From a checkpoint of a small mixture-of-experts model trained on Wikipedia.
Experts: 4 picks a token, a softmax router.
Training: a variant of SOAP for the experts, 4215 steps.
Below are experts of layer 5 (counted from 0) of a mixture-of-experts language model. Rows are named router (the router's row for the expert), gate (a neuron's input weights, with its number), up (a neuron's input weights, with its number), down (a neuron's output weights, with its number) and show model dimensions 0-95. Each number is 500 + 25 x the weight over its row's rms, rounded and kept within 0 to 999. Numbers have three digits each.
After each expert's rows: "comes after" lists some tokens at least twice as common just before its tokens as in all text; "mostly gets" lists some tokens that are sent to it at least half of the time. This comes from a sample of Wikipedia text that the model never trained on. Tokens count by the router's weight.

# expert 9
router:510517527549535506517523511487513470519454511474541499480504478506517522497513485536486522500517489515477476493516495558520553501468487491497511532521524500483495492488523464495477505490479509515538461471510488541468488499497516500507501516523506502464479535470516487466460523489529508496
gate0:531518517508469498478485494518469492450474486484505508476476490484480517518490477477454493506526490504518506468497462507532518492476518533478452480491503515491503497523515489516501500504494535520501528513508499466459441531494508513517477505489461494496546549437478472499460506542504464493
up0:503498514523468507532479484496480519500549552504494499477522498518496487477510479495499535524481491509525530513471519469478485526536497486513495506489485500491524512487497481521513541509459536481520473494466512512536504500511490462485522511472504505512515539518497522448481518532502470518
down0:514535500522523488512541454461504474506507513521499496498491531497520500466524518498507469503510432494506464495513473477525492480540491452500526475480529507535507464485472518484474475490533481491519471497510488479523476453536450493470457552489519459481486484523452504435464478497471509545
gate1:508543519516508506466492507463508493503489480515480511478520491470521552505530569476482496490474502536534494512475477476439486496501529455498538470515493504491539519514504458487479537486489524562460483533501508481491490502466527448531458480507491518529510530510466518536521494493484541453
up1:486528527522523498487522482484492517531494480481503495495541494546496501498527486474500542567526496508495480453460455502483510476536544570514498509486504498525487501539512477484514466507470501500512468487485499521488476477509547544509477476521496472552482482447492495517473480550516489485
down1:517468499541536513491466505512483488486503508468484560535507486508450465543510470486549510461471500495507516532504483476496501548479466530522478500547512529493460494501529472481515497495552549519516500485494512522527507469492469553489468486520483540508472513504467514505504459494489535544
gate2:506511524537480477527445505524499472548458503508516481488506526484521507539502474527517505495530481495450505483497501526517528547487465545467480485461485501514486468465537497437515479498493501563484499493513519489480486524520483524528538508509472513543532514487547486545478521504511486502
up2:497432478516523487517501472548506493505516494483497466520481502494489470514516501502497498518505495531499468487530549483526501503502471480535477507508475543464486523500485497474535547504532499459504485514535504508490559506491487498517484513463478496484526527524496471490479491498504456508
down2:536536495472485508528482478498467520531500504501491542530495504521489489509516510519539508523527469533518544513487517515462515470521478477507526486465494484514510532480504523511493446483444488463506509481473485531508487439522518479473485495467487474500452474537518518468506457488522519497
gate3:491500482492506505502533488533472480525518491507511499517507541510504463517491532464492535518485491465470485492548474519507512535481512489500495472571501480494484445515474533493468466521502490498437444533522466491557502475468475510484481468540499521536506520512510483466506502476494493441
up3:500467454479489497514499449451493490567507536484531548479517490507520500489535530499467535448506509492506470523506487502476533547513503460481495531499515521522471500504531490482484513502523507462466501461528526545503523475506512465532481510525509515499539507500486537464491548515495532503
down3:526529495533455508463465481485480527508501469526499478483452482560484507478523530500544508501528493449497510491469514495486518538563526530532531504493500443528455546467456460489489477480521511505492514489492521512495506499511525505503523484472460528476532479494475462479500500510453476473
gate4:490500540450489497524549444478487501455502503498527486489484496485500534483486521511478554495471444487490522505441461564503533489531486529479494468524530500531503474461476498496480503509501458490508514521521513515533493504498526497543505487481524529459480513494510528518491558501464505488
up4:486492500482474499499492508480465490517485538488509489550526503496485504497542546518501497472479539522546512490506527532490504502539522549521536492488462524457503525524523474479503527519498520562461556491464508533514517486495498466541509475542511460508471542468457538491527536541494553498
down4:499540503522504509511523494484489486469501479489486484494443513531480511480479508519475526461471513495528479502539477494493488485550521532505488518472475492454527501479490522505526519463476498457521515475509496528478545499514478467459478478469494464525484487467516527492527505517452508528
gate5:488562534521476475505516504515501513515535498494491475497459558477522523482520507538483491476517479487472512513499478495455506528466527516466482536447446473489523517508527475507483537474550509473498473476447470507446476527512459488511516483536489542502528478521501520506453509488502568508
up5:528537517491505524468495507511482475509552497519527489493530496558553527492520508505452499524509534516559498438516482501514514465530540481507489505498521545497462498474498514483554530488481509468473493496506514510473440523455493516531456481480446542494482503479512491445469493495506515477
down5:500489466506506500498474471455499469538501506474523542479518490494502502538458460445511533477521505506492477525492466486496503506532505504507494497552488527488440504481489489485506501507444496459522472516490491489505440497506496477524499510495442531479532462489521450506496532472511491503
gate6:451471520480464478479541476494482518562561527493497496481550481519521507469489505541504505469530479506468510495504496474486542507469484503487478474475509469509484503494523545530464526510495493508558513495461511538455517538521469497496492505480448552501465511489483535453510533476509485513
up6:527521495462514507504511504501512494544491502508423493451519486482536496557472487527493545548521507465529518473502532513503470479509468505520523548487470461500489560487464497476553477514445512492465535498519473451504493497519487524546470484479508486471510532519493500563536494517454481486
down6:535491530508507511478527542508535513493502454459509450496486495524521528471519467479479477479511457471574494518456505499536497539489518500502483501497518488448530493505514511496524530490491489476491479494487512504467488486487480493494489512459503455471495540439484497493505488493494510471
comes after: " (", " \"", "-", " un", " S", "S"
mostly gets: "left", "Gls", "first", "anim", "the", "who"

# expert 84
router:504534497538489490508506484512503498513478518488522486472484470489530499532509527514495522465512541524484452529528542517508517500493496487463529533554539480482493483447552486514457559481468462518515496464534484533474513512452528522534525532485527446469515517452526459500463480502513524485
gate0:488500477524477517493471497487483452529472518487467489466490494477519529501511543492477516496497467447466468495521498467459507518530509474491508534516499484499511536515501487534467526466434494496540527516568514537468461437509545512513484508493476468497496506469541505491505489492516512488
up0:489498507496539478439474509509509498494519482494489525505490473499474502471499515533468493500492504481513509508511487474518508447504496501491522532505512433488485494484483499499495486545516517494515503523478471487562512533450521533453467512512470491524479518464483500502513472459512461541
down0:488478527488456492454554467505499490528479518542470494482535459478499488461542493482477492493522516508505493521493517532484511481481544517510466522512454505475473472492520485514533486485538517541505472469460503457509443500512558482492488469521474473518541517463509479546490509466495478515
gate1:512492525501470491519492525493462511511487498502538499465507488461492513470494527537486553466521496474459476526527496464461472478526502566516534499510492505481531474492521514532474509513508442534473504499540532510513508520506492495491487479492555473553516509465514455481491490500495547493
up1:501478503483523487441491514501552502453488502524529515505501516509529440484526462505462446488541502561462514504500449491492517493495499489524499502441496515504468508488438493484503504487471529491472530486461502477527455514519475493518506528486512557494487498544467496521532506498523483475
down1:467528490474519524500513522529466509530517467491441522471468463479501500496493497546482511511519515514504495454482521546522506518457471535537469494478510489551523522503498458520500513510523507528461502506522518486499462505525478490528510488499494485492478545498500515464496529514507513487
gate2:478489477507464491502486537479511512523474501517457481459544512515454491464493507506531484510502516524491472514555492546507497454502496464487510484518497499488478484512528483489495503486463524550504524504513468451515508521519463507540526519505520481491529487505493518508438488516464513506
up2:483525474450453501517515498490543486493507520538503439496498459547474527467472506522474516496521483491566478533499463504500479484497481495464544459504473487524500528545497468471488508501521495509467529467532487475472460509517528527543521468516504525546525462550512509529477457507498531517
down2:527513509503450492488487536500518526490514504462524532542486491529517465462497473511502480491511512516487495470531506495494443529537492521526504462519511534529498508499467510489483541482512499477557522492496524504520473502478525494449511502470527517486458475475486477478469495527468567489
gate3:520507493529501495506496508539505459504466538462465480518522503493468537480483527531478464489488491478426485524502536530498488539504497517518454509512506521499532481475500464490489524494466479532475503517466469478494500470510501505443490507528505494454545511531517528484469490527476475518
up3:556475479514518510508524451484504491500503492493533491534503556517481500527470502469480475467487533495528474460549526524501485484514535503500507549507482535467492494518453528480480437504465512535495509546520501505532517489510488486516527534475518490465474485476503531470487521471474512491
down3:501471464495517525502474488506495483494487514525503516517521492479504490511558492482452507496539505461475494517528522500535436461514543489486492540492553481511534480522487487512448463514500544443558499514490527474469508530483472477549505496504531496491463536467499466502516496460506506519
gate4:460514534491509478509487492450515494504467534484533476477526493519495521472502479522456482469463520479484484517463536471494543480532472478494521502493492477496492492514497454491511498452533527509468535493526488476490523503519511499467512517500494505440510501525478512520503464555510537472
up4:508494514527455503466490479512523524515484494464434516506486479492472454470474507522534475516462476511509482490513515508520509530479532462485523524480514493493518568508491498524530544439489499532462520510503494504542484494502490478496521511509525451484467522460510533502467492523469518518
down4:565499517546443540507516436508464518513516474512502514517521486472483528506530479482490542502501497491512481493527491507514468460467543486478489541526514507502503508458535494493498543490485498462529482456482501549497515483506479488571495500475494495526523518493520484464526474551499503507
gate5:541526522466471545453489515504508522551503517455561516460459492502512468484493503508487519463538523436483509535483491496477509509476521507548499555447497539486477477514497543468499498492481530491499507486499519507522520557507485466502523508528536502547530511442492475498496516481496493497
up5:467467499525512490530524481488480502508500497514472532517475465528490507511486526453476506511504521509485463496519528493490442518489511506487506491543513509525507436503479522506515509471501473551440509482503483477503495495540498469503509503492472472466528481494490495534478463506493482497
down5:475493494545532505527490532492511465497518488488488494492461465484503485525521485507501439496542541500473496561499510466490473539523525508490489516517508509515527500500486507533470487486505492471510523496534445487468483532506478525480462501487483501504473441494537524507515515506524472539
gate6:480455488507465523481501511498490510431465514499529506510510489498504491513502502516525472518540493495515566529465519505469535507483546502538500467500505468475492489478500472527487487523524496486518504474475482509513511475508488514480533541496476504471476507508496487446560534479550521470
up6:559485493500523526454529516547501489540490482500516509458484489537483478500509487519507483521498499484437470497532536492542467530439513489494534480519477468550494480490530534528531516462489445524489544503449507508504474468519452479478483460497479500505462466479515490487490555522514531479
down6:523511519547519553497557499531471522505507521518517512474475458501551489516482498527478509532470542535486487535485469520502490500502469489503466505516486486532525483470500490535504467518523498522480521507490524501486511470532507510493508512451513497537511537515520504443499488513561489523
comes after: " of", " and", " for", " in", " other", "ic"
mostly gets: " food", " energy", " literature", " health", " security", " equipment"

# expert 50
router:521542509511527495506529494500517515503477527488524503499491489466556507519519485514492520502524500519503472547510524514511521480435475491497504523501556494490457479494499477533486524506474487527518482470526491523488518523471548522530511535499547487478490524464523479464481524455525491468
gate0:543455498503492534513507460538535527496547505499496505478501451452538513501507492488459488497541488488521512464466507466483509504471474500501499477506483524526506523540469455502525478505479526495500487500519521514508525526582540518500470481531480459475484474497485491466522532482481559507
up0:492541517534483485524511544462496525488464440516525489500502485525501508481505493523545489508485521530455516476463547478481439473548473505493529477518441462498527489520516513496564477531512470522514492506511525509489526533510495486506492507544468480508478498486493453505512475551487499453
down0:500496505477516462486496480481484488525509521485524502519490490529467509468509498499486527511488473560482503473481519496526509504485469500530498473481492524496525467544502455490451506532487496556495500439564462504505485495506545445473502501480490490537493503501541465475478527454457517512
gate1:484525517520490531531518500507502471535497517535510497540488497437558506503499515497519457490527504494542506537474501527490511478497511509515505530485514512517495471488493518512515508442501488497518525477500485500474477479483473441533466504487493498523552461487525498502477509478506425473
up1:526473502485526479491484511497525503486521451505491526470465451529464503525485525492526504480493489488487476490507464498504540468521459533477483534496546454510481498518533492500474476474510471474499522519507511497471504537486495536483533553488510541548474499491518502503537571507490521490
down1:499507493476456470491523466498481495452495523452487529502522533496470518539466500533465467494509515487495542528483497506543490529516543520491499482508496490482468526522535450518516495521545483498489491481515475452506549495447524508470542443489481535548468511521487493482540468510494498496
gate2:505502489490497497479493502490464504472498461530518527492516460515524476462527513466480494519535511507489513510534475513469451533504490516509490517508517480528502503492508517500485512513505490557491434479492498512523515520458433434525494477544514475489513511515497507490483505471501457489
up2:481505499481491505483493519522481533508424466504482509509490527515473501499449516535471521494515506496497496518520508449546461511552477467483504519515475474517499489484507504433468454507479510516460528502550501504479515509557488469497525489505512505476520492532511517492454498499505513522
down2:466475471514495543489520502481508497524510542503508494481517511533480444497452492526490514479474480525479548524493549483549535512499489495449472503493503540494496505470492500455503498503493481517485521510538474545509483476496439467526533520485488492536489492498512499506482533491503517515
gate3:510515503495505478533500506477535522524505496527485529498476509468527507549513502516534524503497500501508503510483509463454556503487480459514481558494467527500505521511481529484507518517504471457506534544528502499481472519532476547539495500505536510478456513496501510458529504503506504495
up3:516507488496502511468480479478486473484515489498484446496485477504467497523524481525536507515492494559515510470517505497468507478491514518501499505522484520536508497419499501534522527468504486528520464499508498520508464506473501514556468501540500509565463558486487493464470530499518513524
down3:559517462485452481563518534504497551533498511548462498492483476514523492515481461489510499522536501518492509518510509480477513502530475492529503467545484502497531484477522494500502460493478515537510492444539467447472501503501495503491526494454479484509497514492516494502486527478502538509
gate4:522514510532530514499537531475491522532458529506493518549492505496531562445500444509535499512501514480510469486501496516535498474507510493538486528504499542470508429511473501533522462516548507519484514503533512489483479527549501521509514484486530448477494490501493517508485523468498511497
up4:526484480529444479481491533498509487500484484521509496489504530547507494530522487470505511499490519490559485570497517449479520514484495506498522497545475533470515483526480469503485491532492477483499495472472496450520508507492448478479486541504494470486481502476498474552514476513490495527
down4:550486523506478493443494488520486504532491461510501459496502509503533506483467511506527475499531495509515487460521475522491501521518533474514491497534476508538504501452537513520486524525479463491521527513547500485486489500544494502482477536534488489476472496434474476511531480497473501467
gate5:537552540536489545500552443510509546497522538529470526463472481482485472523534498512505530495540517489515528540543522518518524509480509517546476505489552471522476513493517495482504476527505534464496508526471445498495508545522488473511486479515474475500514494493497527519545471456503463508
up5:469501536486514481477550506543531482509559495492515500483508501524482535499546505516474471492462504510473492494521485523540507498573444445519515482482462505553536500504537497507511546486499529520501505489475524533555506495520488504490538484519503472503511497496477486472519459497512506461
down5:548534481501484506517465519484539444445504504499473562520475527527470518546493502480519461490468525482570537473528528489512500527488487496484522454466495520535489488496522488527502517482498468536517509503528484504457482496489553513547481500501489487500504508496478486484515456502524489518
gate6:459521523480557499522502494501486510545486533474518456497503473490495531500470529532511501486493488512471518512486480512484533497486482492475536478472515471525564493505469459510501468461502530530567507505451486466541505534462471500531499469457505523533477519482514506514510473537496506500
up6:488504514510481499480486510477507486464572504521507495525494519514455540546510490523520453551471509528500512469526500540513451484499473547462548522565510529495491480496481506467469516512471497527493467530484539525472482508498517484466496482495520499516517471502467478457472505524486487536
down6:459510501480502502512543498508523509508494486489547488464490509473513457529553505494467521503545543467458529546465523496542507476508486510482495481477493534492543515486510479552505543484531475517462500457509508542499501474522458536444528482519471517497479514470450484523506507506452486518
comes after: ")", "%", "0", " —", "5", "3"
mostly gets: " ±%", " MPC", "%;", " |"

# expert 8
router:511550511563507478506533489516484499514489500476572467454454461492558514529537521525472533477527510538479469537492518523515550497490471476475508533528517489474461509487519474526480532512496498493510484443518479542460526525464515553539517494493499486499497511481496482471479533502515522489
gate0:501465576519528521498518537526452474454487540478462465532485501468493512522512484502499548529469488501486491504527497572479514503519481525532478487455485515487483514524544495510485566493484559513491504511479468482524521506508492490509528482444465510507528454505492478533494487470487549433
up0:505488475474488522496480517414471482494521494496519512521496486515528520486560521473494517485457509507499554513513531433489492523531548475455479512522478511492478504494516474509525499530522498520496518478447453481476488508480495500456506548486532495445473488503496457497508530479494538486
down0:522514513522501499496452469481528498502497514530526522496479488500495512528493501503518496470475477500502477446478499527487497474479479513509488518491518466482529491499518506515565478389513481491488446546502480509477480496439484478500480491512476461518502515502494514500450488516491482519
gate1:480508519479518474506471499509511568518537517515487482489521474509481506493515523479476517485495506493499481522525490496455533500510481478486473513495488502483488477536515473526495500531525507528425506558473488486503524537523471487504500527541518508506509483537514507555503529498469473498
up1:546504507563495552545505457512497494528493483486510480480464521508508471521500499510496485540598542539517502488502516504499476435504483493504504516523491509455488502492513513533513488539496495450517446536516512477495464508499525502506506497497501512515533513500477485495545503534455513471
down1:473495497530512515513501504503471488507480529504479474510494497480516485465477471471541480529498546530498507509506477485520479459479483570447585536453520481479527517469481493486515479494483463460574530509454488524474493538482489523484480463478452468489516519508508535501478478506495503499
gate2:476499519484477479479520478514505496527498512469556493501485500506536493489479473501472480484500522505481515466491490475477539499481520518496473528534542455503492488504587527525485481466483497486508511499510517489530507494471513453450554489526475507538453492490494470492513511502488505503
up2:499521520453502491462455475502529484540514522511494482491488478516516516523498513535535503547491510533508507468507553486484480530495541481487491472497514514507471504494521508491497527529469517513448470495500486455495516514502476496523549505553514510540505465499498543487507527483501523499
down2:490525482448462519515493505487553484511511453495504493517499491461463509498493509498498479477525507466564518518508494476469468518481469494526455539532503497552481462476555511529511505480470543533501504507549504505498502460518527497493538514492525509537492507519467503484505535525501562512
gate3:478491523545476508478534487515446475487523504539464521505533479466494476486527505534450454502459450496489509509494517525488519532476504515512518502518511519538472510523479496482495521450506524459531490536515510478488497452487477453508461535529532459473504539501516473485528518528498520466
up3:509504527487473491470490561500506463515552563498489513522518569501496475519480453507461475493479510549575533470494523460499466465486518515462504454477472514505526502439493511525465503455483528490523513512531491523518497457465507543492535494468512512507479508485505500512503530483513512501
down3:522484486516497504524540497542532502518491523508517477495506483539467502511461483477491485527521555519529503517523465517518462432462451520441532518480496480467505488490532501493507481501476482517528516523503496506474452559491537502511516498499469505529546519522515513519511499494552477497
gate4:464534500542453517482518496495512493471495479522546466510458516529518555503497490503470521492489521540485473491491518519473515506512453488495455520517551540459519518523505487507547499503523485489495513457514469513494470489496520516495458499477488477499470494519501451478495523491483518535
up4:531519520530526515500485492471485522469477524462491453498485490503525476529488549485464535495552489521523526470495469505488482514503504535479509516493475511485494527468507499489537477498497475460481501500469476504493504494488497530509501465463504469551484484440522471521508520506498503506
down4:509496480541518507493495489471409505513491502484460517461508541540503484524479527488456506527509520508511503515469549512505463499517504531571515499516522486479519500466514504462493477480512496523491459495478501508454513523491484499489536510493484511489507507486488508487539503552482524508
gate5:501505448526515521514483505497466528490508461479511550463483512493502518520488478560528476510472473479502452516498514484515473493495507494461505455539483530524484461550520488510528498521481446522501487537489490522461549481518492457529519536500501485518527531525486459485469559547473499518
up5:508533521462511517490479536479494496519488534527467526508496517466498521468497498449544505492514523472547503507488505497453517509475517520494520490456551525552512493503529505472493516479475492560497481502479481516504452525541564524495517527500475528488516501463521517505478538490458498485
down5:523483496478531523488527512519486526470522511474533485520527491528512507493459503509544541483499526531503483431525488493491494501473495501504547532503500511501543506473523501526507520558544479545498459470511507506532514482511498466474506442498487482510538560510492507516499480476524459495
gate6:501505533549532515490507509512557491499496498488502522451508534495478491483487477438487479529497498502491537518485474543519459511493493478538483484478495457493491470473504486512485564502528500505471466467499491495480520500517491486522487452509445469494538513501485514552516515491522481464
up6:505546518495497532467482512504501507529538470523497521471536480457439559507485442485523472526475526433528523489512521567477477510457524553518512483544498464475503506470496499483476491485504487544480508525504511496499495508500519488501522527538552525478503487493479506495516495485467482512
down6:534498523522470484507501458470482506492497507511522480481479479494466523474478530499487548523532456511497493469515502512531534481507484498509513510510540497514475489461463505544490476466556501472513514485485530481491513481465485506508443508513485491482493509463465492495534520488496521490
comes after: " the", " The", "The", " his", "'s", " that"
mostly gets: " it", " evidence", " conditions", " things", " efforts", " contributions"

# expert 53
router:519542507517510512507553498498514499499483527499498517480490494504511495500537484533483500501520500510496492514520522508521498460463483486487493548510525481478466458492534461536476513497459508527538476484532506515494560493472542523518521523527497504462485516479541477489470524490519484464
gate0:488475468515507523496495527550496534494485511491520502514529476537456485519544493525552480496499497481540506522531509506506446472507454488505510489474481500496541479499516518485516475507473502526523447484502538464440466535479510561483460486522514504492454509513482530478465507479461463473
up0:502493492486511483492514465511472484489493486559484488528483496508514505506451488498468537480474509458463451524502530503514574477479502511510490475498533522513487503537499500476471480462504474548481475487484478519477512472486516492508452487473475480478527490499493517486455487468505490505
down0:513484477535467451504455506530503523465486487490525525491500505530497493493475525528512471509471558525490530497478514508553496484500498517546523492468482529485537498471466530507501533466464460451507463484526478519455520509499501507470474488512519544466520456522439496477478472510528473429
gate1:521457477484496530471502510519512458497477479515450476508496518484496511510478496457435534447501528524535520525492493453499494528483498453480498474519470487472487501492514471484503528493473537491515481517446489552499473504547530550499524498449481481464512446495475519516519471483459465533
up1:525449536495484452489477524511506524469457519472541462511506483533515541478554523497554485515483519511509458478506499522525455534485504480484493514506453502493505516527480508464465524536503485478516521493525536529498465488497487453499491499480485542517480535495523475537492511496496481491
down1:472508487480530531518518469502514469495503461506512478507490485514535474495541502519470487534492508490546511511459501548523502563491483546485497467515515487508524492512454508482483537443501529506475516523500485492507525509499501492490462504532492485485470523458472474489446486525539454530
gate2:558462539503498523473533493521496541482562496484487519526474450518457495514534491482530501490516538507516470486507494497477479545492498519497493535455485510476476475478515466500490487498532520502513507454533498497490547495485475479543527525544478518459477549504486494500488497536484472520
up2:521487502535469522472510520487513521495510483515443503472518482515495508477514533517492532531508542530509494541512480538465469510526505524483520522487486493483474484501546496509499481483554561478508513516506468499452526521577490496561497523510523523535528502484488507516467544527483503521
down2:542496496462512460487492504496502472458492476510451529490494506533507471513492494492490525517502505526509526474504513498521480507514492535507470544543445534532501537487494488515509558529514488489510492517490527508518514510503536522443476443513487488475541461472463477541518524481481487489
gate3:436468567545504489497517521499475523510516508469523522480548500509515489505544498500540486457499475480511494438517491526481502488504507450532495505493488525548520482504478467540455490510499516534468521524550507489474491502478517498438496521461518546476459479490498465492485494525501506545
up3:487495482497513508461490497495532542472516524483480506538485516511445474513484513509507490528532487523490517536521522536539492541493504528486470484506519514495519510478520519480505485535521512488482491502422484510558468498488502504511417486534489480516523497504490447512500488493522492481
down3:501494508504508546577518474547503505504533534476519517497507521507475475492457475499483482491520474514490560538485492525503531534498478504509506515495486508491486505456542486551484477523449494515503452516516465502516493520473461482481531512519546499537461467478490481514560531544471508506
gate4:466513509479508476492507503553510482511509448509505558531490509518482520531535516513485494493525485493505459555531497502492481503461539461477475479525500448528503508534525498510530539514561491490491485547522510514506512467534479510496470523495535556458528512500534492469492504523531500494
up4:533492510520519507516506499504497464501472483521470500534501455486465467534484489500526477526524489491487487519539495478512536504497500521505447506520544477553478470477492488508486516519502580525528521491483495455494512471487515499511492482487503491460504480485457518506513484506498532458
down4:499507501497509484521515505478541496506481552484473500477511536518464492486518527500543506504517489491484477512501490503546523536532535520494463489473506486496540507481470497490532517529468425522490523519515510504472464498473522469525489480533496510497491454508506521467455483475471508494
gate5:483490543487521520479477508481466495522513460544516534430487502479490487514462477519528497485449495509511527516530539486491497496480461526460519487511519524508479474518506484482524571491471451474496494461520545469527474496512490467458534526527514499463502470497537534498441498515485505492
up5:545482492456520500533508468538548536479497536517499477518495488506474554527503518510462531524532521506445474473497522507534524549532498528489451497526481470507503492482458521552509481506481509515492509539542498530503519506523504472516505462506489487461516538507517536534511487469492494525
down5:488524503546471539483483491516502477489528509478519531474469466557449513484521522465505510480486487518482541511464522519501478530534521465488482485533498517494520487460496476510533507527477487506495514500452525522535464557483550497488503472500552497507461502522507488512529498542489536494
gate6:475478515546495483502507513488544527482492517484505490469520499487557495546502491488499518546501543480504471509510496509494455553502521539521466509481512503499502511534485486516529511526480530502529488513523505507499550475473492503507493518516501498552483496540458499507526543448486517498
up6:520489547499510488493493508504527528485505459540480464505432497462491513506482417518471503489490553480513471489486494510498527563527456517532520457477502521531487493490468491519492493497518480535515518453470500510491515528477473501500503499502516542532513503506493512524499507472508466498
down6:482472537510502513524456483515488436533544485493535493487487443521479504511510508493482496491471485458501519504500496502488487508451486500483533489511550487530505491500528512491523539485490519494513546495498479464494515453507487496489477513496433457507455536511489475485528507436499461553
comes after: " ", "0", ")", " Year", " Candidate", "3"
mostly gets: " Average", " median", " Candidate", " Coordinates", " Set", " Domain"

# expert 10
router:498537473510521499536533519501525500499474519509512485482500471504530501526514501527490525503525496534502481532512510514515522471456479480492511550506516463509477467502509493538458521489482488531530495463512498517502520531481514510523516519495536485454480536476527485458485487483553472468
gate0:503538539529512494510490487490527503464543505497515483471451522509564481482546497524500504465500479485478494452491565476474521517506501474551458486472496521536526502520486462530532507523495489481515521489475488465536486493455491517494433475481524493478479517486519486497523476518481499452
up0:466485520481496494499477487522527497500520486462526529516460450476520518500520512491504486530530529533513445490492518509485472452475510504489497460499529497534484480482526498509512535479496543498544509477449468486550477495483501518500462526448498494482484501504490496499572482542510492494
down0:509503485536497509533486526491511526509512498514505489475525477533530567505495494473466517468480527469496490501521536481526511523459498508513484480477478517506457503501539486502498528449503483486513504479474536505504533523494505510483493503473498505514527553496506517482468468595464492471
gate1:534483461542532471507473515480496518504524525493486492487453508519497519486494459536481507532497545549523524478490470488496512499474484470486518512431512525461482496513474484548524531498493481528516454525503507540460513514548499520490452498457506502488498510490461518514534481550544487480
up1:476479513482477531505495487525484474482470497487472532488495492527492488502540545474497503509529498471483490516496541522503477477465516454542514479507482517474499504472516544500476534459499520480500508466496504459509459499463491515495518494546478513499485485527481466486462478501454489475
down1:456485524481498533485537483519489493552485462493523498488480518519509499523517522458489498454515526513483519529489514495474495539506491515513508532568505519440466488502532480498556538501501461502504516529528501513470531498511485456460494519491532510500484501516478492475484491468490494511
gate2:524512556488481536497510559515500511459512488484556546517504516497494495507546491494534502522498491479518526490513489508515496477535455532483569493503479507485501505549496508529465494498486494489518496540512551523513469503481481456528508510512477498505438493472513480536505491511508479464
up2:543481486450449484482540523467497529512475476505487501489506500520528500465541524522493482439476454472499474480558528536440511462477471490509532496508512507534505493503522519504479514534479476471523507533462494486474479538532479517485494511480508490501501538497467509525523461496495510508
down2:497492420475506564514491488545461471503506538444495501521568470508502534432483504494515507490491526479455485525458537490503542492530546492525476492494479502498487477519465497506470472519544485522524491482462473514496504533464465493543480474504502468505517488475533524507466545505517503534
gate3:474468516507477452519567501507536522552494516537515517512516487508498528495479509483517470496521485472508485524516495501558468465522487515500462533504546519504505474514490549506522498471470491499530473523490490456485500513520553508478492523532524502535513494496534527480506551483483497453
up3:492473495501543462525499479495516487542523501524520496545487453471453458509474463486474536492517491452491486537510489494507504491471486486479493528523499559541507498498471493492498499480452518516512537511510509509491529532514488488505511519506462511529476528486457490475501563541511519500
down3:511527517465525531498519501518475520471512487467496485504480516509480482491462553521487478533500480469532534493498494509472507502468542500491439488438490524538500502553543555499529483467526480436505525487506467480513507523490522448508486514489540482540521468500503520462505450554562460471
gate4:487522521473493484511483511541510477480528509490471450506500483494565539482477491517450510493479526502510477495459463524492513459455431516512548493490470509526437501502495510511455501463480513501493498481472495491443495506471508478504447504484546499455510519517510508471508490508499516520
up4:487511484509520478525513524521470494475412521464506464528488529507448439499486436512485503474508472493538519503502513498503469492498495486518524501500531454542491501532490506468495506460480464490495472533485498503510513480482541483474510495488513495495484504486484525499506464511498524487
down4:496511543497509506523489531496560470484499505507484484527492503472517488524471480492515531512481466499509476465489470508508526534494503537532551482471498489495478500549502513528488502513492472444503494506535490513470505457537522503489529514480459528491528506481464490513486516453459502436
gate5:503456452472449471477465532498481476470456487546526528534494467501464479478509517490504474506506506494504490461530503469525514498461477502509524469476489490510530460497489467498458507473490503515492528492500515510493513476492514478460508496530462501468489540518521468519475458457556469535
up5:519495475534476482468512494465473481480467487458514497470496496541538490498478525506467493507497444513461509509477485557508502521521545490499509485486529477480542510479504497527508471493417525479510497490505513487526490520523545455477501488502534525469506537531517479481545505495502526528
down5:481507505499467507505489478488513509501511522497493512511463452466541539497461533561523504517497503510538480469479534488434503478518495526473520515524490481545547525481524487502549478510470498535584472530519492521475488549505504537521529489509544528492498484451487535499504527507502523518
gate6:534510502542490493496480520553520483499471450441498557476511522474520524513496527485487459518522548526524485517503495478480510511464490497514484488521521497494506493535514503494477545502500551512502506469488528490501478502415477475518496493483501499505446489473491512519487543513484494496
up6:471533542506486497499509500515494496500491484524461479511480524527512522496494549497506516471487535478484511456482495525477498552476503454484511519524510567488503535477491509459482456538479496543488510492505532533514528471507488459529511511465465510447505480490483487543510495489481549487
down6:493533480486511502444522506491486514492490542517478508509539478514530510523541517513521489483511477533532479483521525437486499433526526514483479488542458509482530495444480520513532494516499472487494516522505496467506457482549510522510493499539522529491495496451483485500537506478510462495
comes after: ")", "0", "4", "3", " |\n", "6"
mostly gets: "%;", " |", " defeating"